From a checkpoint of a small mixture-of-experts model trained on Wikipedia.
Size: width 320, 74.9M parameters.
Experts: 96 experts in each of 8 layers, a sigmoid router, a shared expert of 128 neurons.
Training: 670M tokens, 9862 steps.
Below are experts of layer 6 (counted from 0) of a mixture-of-experts language model. Rows are named router (the router's row for the expert), gate (a neuron's input weights, with its number), up (a neuron's input weights, with its number), down (a neuron's output weights, with its number) and show model dimensions 64-127. Each number is 500 + 25 x the weight over its row's rms, rounded and kept within 0 to 999. Numbers have three digits each.
After each expert's rows: "comes before" lists some tokens at least twice as common just after its tokens as in all text. This comes from a sample of Wikipedia text that the model never trained on. Tokens count by the router's weight.

# expert 81
router:482524507520506523494516552485469540468488512485491471491474524465487482530545492450501511450508500510498530497504545503452483508518506521412490507488443516508501545458473486525512506442480462
gate0:486491499523543495496504555494500493591500500504449537519470499484466515498509493512500501506517503513497532523521497506506523487504485504501520491502595501521478503503500505500498478493487500
up0:503479557490441503524495511490509511551488538499473525479545501526517478452493446502500518479554500506507512498483565501482517517498510501500487509462503481500502462473510517473491503495493477
down0:507465496498508475579500498517472479442504454523501492509496499518473500499496444501546508502521506466500570512474485536498494511507535475501493518483508504524524502501525518495511520498504466
gate1:549515484505508518476469428498498507530497489511509494496511477502487477503512522505474494503507449488563501496499526504502478500496494583495517492484504540539474466497489507516516470497431499
up1:483484500501504474499508491500478510556605524489497498488484483503501500479494459552498523539525489472443523499498478512498496550501462509506520476451503493506477460529501487480501481508423491
down1:513527489474501488479501468502477518473566502494537505492489504504507491445473472530477507536431515504527520427485504493509461509543484502504510532470506502522500491461499504551550493479500516
gate2:500499514472483504527511472505490495433506505467517504517426507501526506447517509505505503483536502507501495475489523491502499493500449501497498499441466538489506456505486425484520470482514493
up2:541494479456396443512484498480527484481515505520503504469516469474497484504459528463482497517513516487509525587508485504505500471476488499481485473519545501494499470462508501507529500500513505
down2:512489487485497509532492505492480485450502506467519484484544503482496488522492494496468543501477494512458474543480500500473423470502522502500498539485505483517553473429503454520487509517506530
comes before: " |", " (", ",", "\n", " =\n\n", ";"

# expert 50
router:511504472480486500481524540526452502476507488500520483481497546486475518509504483471498525451514504549523553508497503525478520507532508538480496517524506482491502528485458504494526506531484477
gate0:493564499499502485500492503514498515510530480458503533514488493507485537521492499490487543484498483467483500520508474530517455521501491497502499527464468491497504507497501520511474500433467506
up0:506500549499555492467473493492471501494505500511507455505481517525501495490515498476467500512502498480501481476519475501500498518495520495505502490509526505509520485534502514498509485501499502
down0:519488510577519499501500443492500523516513558533500522520476510488482499512533510491496492555496476455508525483466436503488469566501506504493499457489496501488553509541521508501453436513507500
gate1:498474512484500526504503522497503503501566518528506495546501501510500548469491473494502482500475501558505474501506493491508450540501556482485534483501489544515477489495493495457491509499505522
up1:487550556413460521582429500495525502509499504510506515502471506496501498495497500518483548507485516497439499508501496526399500499530492507462539493516494523474468550504505500496539551501501508
down1:472531492504507454506478535502451498500506510512498512532519496508500461500497501435551516499501483459507476466498427513487500531490483503491494503431487502548537525500439521511520497573457453
gate2:540496460488469498514466514480505536514504505537489488493491540464542509513481505463499492459527512495523472484475464497513479499503475515488538503495485497506500496500479513491499477495496496
up2:500497497477494499503495493527517547512514505515501504437500492474511566441380501488509528484493481462485496472488487498500485499516520528461513519515475492485457473482465517470472495481514533
down2:477492482495501479524545417500555478514506522497548540412493492518511495489512502435497558501501523500535507501514542495428480518505471533516486497478502505453459490468481569491518531485500474
comes before: " ", " Yes", " —", " W", " $", " A"

# expert 43
router:502479465530481506466493533483497500474513528467480453454505542472434506495515502470439493464549501549518499492526551548454528506522466501494496532537492459491498530495459473485511505518457500
gate0:545503494464440461568601504506512562507505503472501521486516488501550503483500486527522516503505523496510509535519495498480499466495478513490498523507509508502498497523508494491507496495493488
up0:551542506576504476499501527501476503494495528521506552483499514500503518527491496509498501497585509495592501492521501511515510492515501470512489510522498508553506504510513480494560461487470462
down0:499506512482494500497544503474468505468491519503502508463494475496489506505497499493552512495511533501524483464538487513503527503497499468455492505518498507457510505428502442510504487518446493
gate1:489505485528479507506497509519497490504501485504490517523496522499490496470509561501492520503453623493502521457499526507501501587467462503502502488514502491540508505504516505522506500492523495
up1:417525525491528545459500487500516512526472491486502468520506496497491500497526468501485512476499504500504498515454483493546454475481426514546520482500493518501498521509477528503481484548500497
down1:475499511476495533475481514484499497508479479501501461498441506501505574508508487494456503470486478551451495515421503494506493445474516500500498507502506504501500487485483517518511498503519503
gate2:498510501506509496448456501493583500499495491485492457504477524501505502519489500528442549367452500464457500538498521511506496461507493506501502493494521527466466522500486494561501467496486509
up2:503521511461501497559537539496467468501509516504521465497462493497495502542503498511492544511501539524509493502509511512501471524520547490502425491504496496495497512484521465483504449513490539
down2:512537489507498516476523478509512508488496458517514492514517543518488502483500505495515477535473525484495494462515482437502473581468411481472511497497510500512489475504495500498488450429498515
comes before: " ", " \"", " MF", " DF", " USA", " FW"

# expert 51
router:493516469535504510489535518478462513511499519516495495455506531483484531526511501471523533480510472536517530499530516505470543523531437463451489478525462489508518510474472469501543535486512458
gate0:497469493515515493504524516503538509479495530504505503499480491484467456506486505458510507489477499500505516511467515497500487528574465480499496473517489505489497498540496544500494515464494478
up0:449504526514486482502498500481500443455544465558509469491503485501516501454532507516499503516499492499485505503487536503489429495519453504501467481500492522503434456455473508549533500521500498
down0:542500501463463523483500503504490484504523539510493492544502518483470500521476521488558489497505497502501526501500513495485496463500489461492477519487467538500522464496550466504504502561504523
gate1:503543507501497493492500512506486500509505498494475522508511500489474505529504513480530517496515493539482455490509487470486532493492499542500538497501471516519501570502513501447532575505503498
up1:509501527560506505500491500538502542519486505501496484491485501485511494440477493512497495493486496467508521460499451568532493506498488495504481491453507506421519414500496507506486482486494511
down1:494485469460541512534484540520494482496499493500517471496511500500554513519604515528500504489495511499505501547496437502449519506502523514492521522504507441473502506466469470409517507469501491
gate2:483502514450541474500508521492493498522505530558491509452517511499458515524509501508458516510516425494499464493508504498507503461536516516472596510503523500506554499512503498481514500499513508
up2:523497498544479567479467503504491505494497470469505454538455500501536500492442510502534464489508525525500515506503552511490505576497495475518434490474500532499465499501469519508520498498490496
down2:480466500501470516489488491509499461516479479501519482558466530499509491494500487560510461510442588501493515499487486499505460487517533498515493515486519502491500542498484513497498505542506502
comes before: " |", ".", " |\n", ",", ";", "%"

# expert 39
router:503493500495495508460484519517453534496467526507492466488544530487480556501504496484499514487525494544501482502492532551490541521548481496413506506501484460503479508482461508489491497456503483
gate0:542467504503501533498499507540475509488470488484472500520509531503508494480498524526501514462501481495466499484508491503495508532495471512497501532504493472467497451484500466498484499500528518
up0:513500536541528482530509532503500509495497505505505496527524499446492516515530509443514460505532494515565542518439501520461498476496527475509461499507505446489501508489513530531485515490498518
down0:508494472465463469496512504476495525512506484503503510520498561514534508515513500574512551483531494434483510489502511468521484499486500494496490460521465520494466540497493512513504535465475498
gate1:548500528525487520522495493510491503502500440506530497497482489495462504465489488499584489476486498519464485479531506521501500499522479510468502523489509497445501506469514489505498500444516488
up1:508512498496554486456483496501494499500522513506505489453495470500501487541474449497457534477516556500499494521504564509532498471478475507499502514545507496495485490475527517503503502502507499
down1:497468483535555557511513539497522477515508508503471512518528512508510484501494490477505491508517472513506466503478462504501502511453504560515480514503499563473484501500496551504546509496498504
gate2:498502484504497542544498532510498514498497499489491479504482479512475568494486493489497491443513510460500504505477445507543518515460509503503452510493518502500446498442509506459449479502548491
up2:487496507500516497492536504507538497499507468465546450510502493496454505497486505512475493493495490496500529492507470507506512499483523497497503506447505505498494484472505531519485497494516510
down2:475570515507475483464502471568493508512498469522507503500499500484466489505483533501542592538513493544500497524494553509422485477536496487497497496500497514499527486517493496513513505476498479
comes before: ",", " (", "'s", " in", "\n", " and"

# expert 72
router:516508446519523475482511517491478505507494529508489507474504537494466517489514504461519526475482466508463478526503481512461530502515464499430510502479460492525508510470472471493523498454507499
gate0:484525533563479480470424579478491495500479500505480507482514494511492486506589491463491461499485525521482505499500526512500458515540535506513502502493500501526493505502508494488550513486553500
up0:500496510487482515521483509496477493510538502500532541495526465506533501530576498499498498489511497469466501436501484481465457505539483501511492501501488506511496516497471496505516475481489519
down0:474474449483461466490521458502468421435536494499508502475500516505533497423482485499500492485489507494492476538503455500507513534500493476535499505502524536500484475493496472501480522447506500
gate1:496504501516537500496474518443503530517499559472508501498488508485510508533526500483507480509528503514490507438517485496470534507532542503505500525499492530486510501507526497470497487472468467
up1:473507497509478497494522499538487466502532502474493476513509512542499497505505528502501496555500480500501480520522438522518516508447481484472499502501494519489510477512497442531503504483507548
down1:498482495496506500460536503522496499513535497513482458529482520498511542498476521511483513498448551502514503504512502488474534497550507500498568542482505472451537498514467477534497464507530551
gate2:500542511511512526517473520484486546515515500507512506507530465529524496491506505560498512507486416483502502481460507543501496489516502498499529479484503493508521488504526515540490512490475526
up2:492488487449445482512513508528571489491555502509501504515501518504507513480505481548499505492445433501509490510493488507591498503490509501520507538480495475468569480509513456501540501535464454
down2:479449495479501491478509516505503486500486511561480500457509570491533500504498513556495496475499493549507508481537560482486517500487469518541490473512455451508530500499493502525506500498502508
comes before: "|", " |", " |\n", ";", " |\n\n", "|---|---|---|---|---|---|\n"

# expert 56
router:498514489479503539465514526495509526541510506500489486464511532484478505538531506478521509484511486536471490494510498539428536520521489495407512512517504497493519491519459509535527522464526507
gate0:532513500481519500512503497501525505516489507496513387481550467432501503527495545511517491517499499531468496498484497493529473503481492505508552504493517553526498479501509528474506548502491492
up0:503496480501499498497448494492504512517518503527534466465510489488487481500575505470533512505444511541446499495474502472486505512480506495511503507481500498505548454523496468529491566478521557
down0:500513517502490488465518546494505461491478551499516523516507501501523499502489492494501492517526539515498505516505521483483500508482497500478473503501507505447477536469536508477499496572456470
gate1:498527508518522511508519523477504516518503504494512500538452498493523539493533500482454509512501503504487501573455452500497495501447499565517510544489486457493516524503507482522500494517498558
up1:483522522504490506486497551517507499508471504486507527497503536530531512511461494534502467505499456496472516525488500518475503472528500526501510504489500483474501493484517511490495495489558566
down1:490489521455500549512501492509501511501504502497511532498520508505523501480490493492469508536525496481500502505510494486512483440494499503513487522515507512543490506448503493510520492524500489
gate2:535500496479501501532502500522525501516491523504492552514499505493445538497552514511501514490498495528516504473532474540519505505459460491498465506507498499501497503519498506499494540500499521
up2:515465484548545505484474478479501501503489525478461503507506496525493437494500500521469492484489490496481427406560448499500497502577499487500496519491461442474505442506503518486567485495495495
down2:521503466533528509501519514497421513508499548502471525485468502486465486489519506547490511460500466486486505500513497507530519474488519498488478487498486507532503506494547426482531493499435481
comes before: " of", " in", ",", "\n", ".", "\n\n"

# expert 18
router:556518494502472536496524506486507501457468568470540505500503552490494537506495527523487510484500512536488501487493518521488510515540458468472508532524464502484499529474462508467557513458481504
gate0:477444483500508429497519527492550508512480472470492490529509497489506534511495500498507499514461421500500521500520451523502609485477497489492568503477537536474533505530465499497472463499499501
up0:490429508501505443516536515515517508501491492485510522495501500495494523501468496484561540555488497492426479490500497498502492511508499586497542497531521510491515501594543489491494489500503500
down0:499508520505474506497562526519500412508495488506541460449526503500500526512490507492492460512507496492476503486482456526499435529540512503481498465494516530499540547492522476487518470520568484
gate1:520553535476400559502510522459504445501515501494500482477496452496518502461467490496420539499505448522475494455486486496525496540497551499497524523496514510504510526471455500488504496482530516
up1:502520563500425495560507499499503456486513505576496473483471495502496503475436504537462515580503499526507481483509514500530545504502557499460503499488501507501503511498478503501496491498497505
down1:503511476504488513501524498502494434461491492509500537491452501505507527486470487452457469482472449517450500465499497506516462494505504487492464485505497520537513517509468493493499502497501498
gate2:520498500554484502540554536519548483503483498500483531425560531414497507494438517503498511539518526472483506533463569488500483509508518526516449534530498470548486501463502533418487504509503488
up2:482506526501457495520502490478500516496487504495430501477538498453454514510472535525434484501501500478501492503514501500509495484500518503503484508503512500491494510480508447500435501495525499
down2:504457478507487467479500498443502502497503457496502503579501454492565493499509447482498476503457511503500501531480519487495496518486497496503530490480505511492480476501508523534511478500509441
comes before: " ", ",", " the", " May", " December", " March"

# expert 29
router:501539503461527469468486545509467502482519545526478487520529531476483514529514515494519524483519501518484489496540508569473504508480494503451501493475477522495496489483461484528515497420488496
gate0:432481489498470504499481465501484490490507516516526485492496511489512473499530506495518500505512520487468502495512453509515512545497501506510481517553496508442500491497499491511428498488511468
up0:498500552504500494503512527493498507486490496500498511547519456487525500502558486492509529500545512506506514459476497513484487489490497490502454498494534502492505508495522498513501476499529496
down0:487546506520493479568503476483499483487512490601522474519496528516495485503499507481486496486511501496501497482503522486503490471510494471501508510516515532444466518508508476519482539503500467
gate1:483468500442495493501503509521500486481505501503509501513482479535450514504499496479500561493538503497439548438477500503496486497495528539485499458500479500492496521492520479518492500508509502
up1:491505503570506464515502525457500533542495510500501501506493523520586513515519513502492506504521475501505474491480501476482501489534503476511438489482564453497513485502524501497494511502490473
down1:557515504502466471455462500484514498510468500517512504496560480515496421500481420500512492508502487499477506474531435486493484513530489516503493508502499506471501503481508484535500497514501484
gate2:550496501433508501521450500534506544516498501500545488481518563465523454502505481496498475502476579502536499512511484500503500482572497536551514512512519465517494453494531504498506501500448524
up2:502562483501490482479500494507504513494479493521479552529511472508459503522452500529495496520539491523540505475514499509540489463502498442478508497476502473466541521481435515511521470491520494
down2:498554497518505503505488525484501501520505517480520496538515510499489500514502497555503502505502508508479488490500534496514465494499551503459513540503419471528508510480496464533474439499524462
comes before: ",", " (", "\n", "'s", " de", "ord"